Experts of a small language model: 4 picks a token, 438M tokens.
Below are experts of layer 5 (counted from 0) of a mixture-of-experts language model. Rows are named router (the router's row for the expert), down (a neuron's output weights, with its number) and show model dimensions 240-319. Each number is 500 + 40 x the weight over its row's rms, rounded and kept within 0 to 999. Numbers have three digits each.
After each expert's rows: a language model's description of what the expert responds to. This comes from a sample of Wikipedia text that the model never trained on.

# expert 2
router:476558449454479540550462540533468497529443509540485449429544539539541484440480528540531446515544549465482467536525462526542539450468444532478534461554484543480443462479510472471484521510534536539551461539529518512525460472564552526441464464
down0:529570497463545536423416606488575458502517457504536566548452435554460498515521496545572513497503523497529422496456491524472453498503499503525482499484510438470481527521517462557474520485487484545483472431538544480471513545481519477483533541
Description: Numeric table fragments

# expert 43
router:456455460491471537537502538512484528504475518579450466488553497537546483480480530483541468505530519462486455527526471471515544478489422546470517448554486481435442453468542477434460532508516474484513463511517536513532506429572547563441457491
down0:578469515494475471444462509490518452468510486572494451517516507495530459532528527508541536473481543514521503555527465504548489491529477454550472527557474474522516499472420526454576517524484456453550517534450503506592572497485563486568507447
Description: Auxiliary and linking verbs

# expert 36
router:439491467463498519526491506534500438519496558546426443512537513494558432410459507576519483536537527474455464530511487515547540513472483545464554460560471544446471526462548470481477522543534558536500461532553572515594509454530532516460452478
down0:528523502430488581511428495512562528553447464462521525539467472480482470494544562541528465488482480470521501465560468492523458474480523479474518471459472463463455447444480462478472543468471607498555493488452428515504516488498590520572505469
Description: Past-tense verbs

# expert 25
router:452564477478486524514482532493457504495469556540528489479545565539523498431432509488565430512514521512499493521489496496529564420489483542426546449508442568489471482434520460433413528531515519492503498503520510514528462471563503547466466504
down0:506461533484521483536535491431431473496560507464499491472528446443526544482467435459495503576524450545537585535503498514438495542542529495572473481552525470487544478479517595495512495534538481501522417509484516461513491529522409514485519441
Description: List dashes and infobox fields

# expert 32
router:499537488493488542555501507530471494542430514569512452443548567573539457410444531521497492489563570468473445522519482554537527480497483531472521409527467552471463479471475462436490450523518531488502462513562529516542452494553531555459464441
down0:447568450491527527463409545502489480487540545504504383551470472530424505557570523518460542400548522524462493553453508525537561491537534546512447551530487474488544496498517498550461500501493523475490534550591509567525528514440505571549499528
Description: Auxiliary and linking verbs

# expert 24
router:463523436470472533547480534513454520518480523565483453443539508539556479452478521533528472548540542458491473550549435524536526431463440560461549468549453530465466452449540473446464514511525526535541451529532540519525462453547525512444501465
down0:557505472486579494456491560534478494519527491531457585553457518514510512530553458478513435428554521525503518491525560414463456551485464542488520542564494491458460477514547449519535559459476452515555540478474432518503430459518581501451442479
Description: Table cells, function words

# expert 35
router:474519446464469540546472543547458492538451521539486456437520531539552487441466522535510439514532526466496449532546470528532550452490422555471531468551460560465462465464520458478486523513543529526527476545536531545534490470550554529427450463
down0:536414479494473566556446507502530506503456448481482520560474528505512485471482536473561474545578480563499478464418510440522456489540473543528494483594414493521469536561486534518485444443434431462494622480509488496514488442519478468521495496
Description: Articles before noun phrases

# expert 12
router:473513449502494527492430529517466495535513537510419456520538493508569498427484547506562461482519524494457470572514490512551534438392484551460529449557497544472458486458499503498485540569541547554532499539514516526568464476556542529484449480
down0:544486543435513485504441535531484565494609505513476497473549509500516446456543538461470476448482474476500475478481483495587554502447477556517473563539479482539549461423530561519494518440510464519545439486522485521460488589540411563532531516
Description: Activity nouns, gerunds

# expert 5
router:507492495461516534532463524550499513539463523566475460486498496561613502473426496565559481557540497501462474521475488477537524460513504505435517484586436497440457487490511466482468520504502544524502481557510547538550473481523526516492449480
down0:473506468440540433513461485562557503509485490510500470405457455497512519458478506426521511579545497425510517478452498533540440469579517468463545444475471456524512489485489545570557526450545480500523502491509504470600544516517469488545509496
Description: Career-move prepositions and verbs

# expert 37
router:492542480488429554521471540525458479525508536527453447433541476546549478442507532519520440535522564474478487531582457481546516454454457520481511512514506543446460465489496489439418525555506543500506470534505499518529454477557539513457468465
down0:546557472519559504467475550490439515463467524502530492450467454536444509467548519506569531501578515505510495477498522447531448549489466508536486592521456547507517457532434490571470418454494526435513487480422557516446435550479491521483533471
Description: Clause-linking conjunctions

# expert 38
router:484519487457491543535462572531469509517498508542476431525542482529535463485475506567546461530553540465498482517553474476518526419497481541503558449535459517485456482448541475433486480553563545501561423515503534538508453467528513524463492474
down0:414523545504482494497488487541468482482550458491553530478499560519504525541435512511540463485480502515514458571567501376466485480527470465581464532455513462582469500487486482520466524434518510548484586507505514475541544392515425480506465493
Description: Closing parentheses

# expert 26
router:454492516451468519522443539532435523524415524554467464453543527518570461434463507524515458556557573471478482523565443537509574451500434591499542487512466543476490451515511464484472515532529548533589477491564532517514451477544601519453467470
down0:432515512439526476529530541495600445445519446524465548404484519435494489549492497480514436530481527500450530416522523455427491500470456499437539511487518467539537500538527501539434461468520519515540533453571485494456505514447517497514460492
Description: Closing quotes in citations

# expert 56
router:484530465492440551587475542540455520558494541537464467453573483533552457453460557524509461540529556460465469535541447509520535453497415555499512457551461574479443427477550443447481513499544534547562461523563532557537485454526585536453480468
down0:531447575547483469498476528520518507517470533546498502492609480503529566467566482435473495479498555501559449422544470505473449478536467571438511567522466568565499471495464497575500512478468442539528545529509480534570508481485464475539535468
Description: Given-name starts

# expert 22
router:451463509459459563503463571514516512565486499589485484458546530491557476483515534497515502496560529468435455522543464564570536462473475525463527445552463543488453504451540490511447475511551572472507457552539524542558496456545542564480468499
down0:574458521497500483508483443483526449429525485491469467470513492541549514504497529477516504501583491409544512462518485589463414505447398518509514451474502478468469514487537512479530495542517478481468535527470477464485473580519444562495411462
Description: Table and list separators

# expert 40
router:453566469476476525524447553507455517545456561544511445424529537548532474448475522522499469528546551464459458554541468522515549443467443530480548472540464557495471475452494473449470472499536527524525462505536529533523469469542529537457476473
down0:494527516490548518521420453570524474491491480596474480517505528460495478558532577469410458443468459470556498520477485473556445489500516504436457456515504467551527477518568549435556493475501535533525512533490483515558464520422502521519527460
Description: Infobox bullets, month names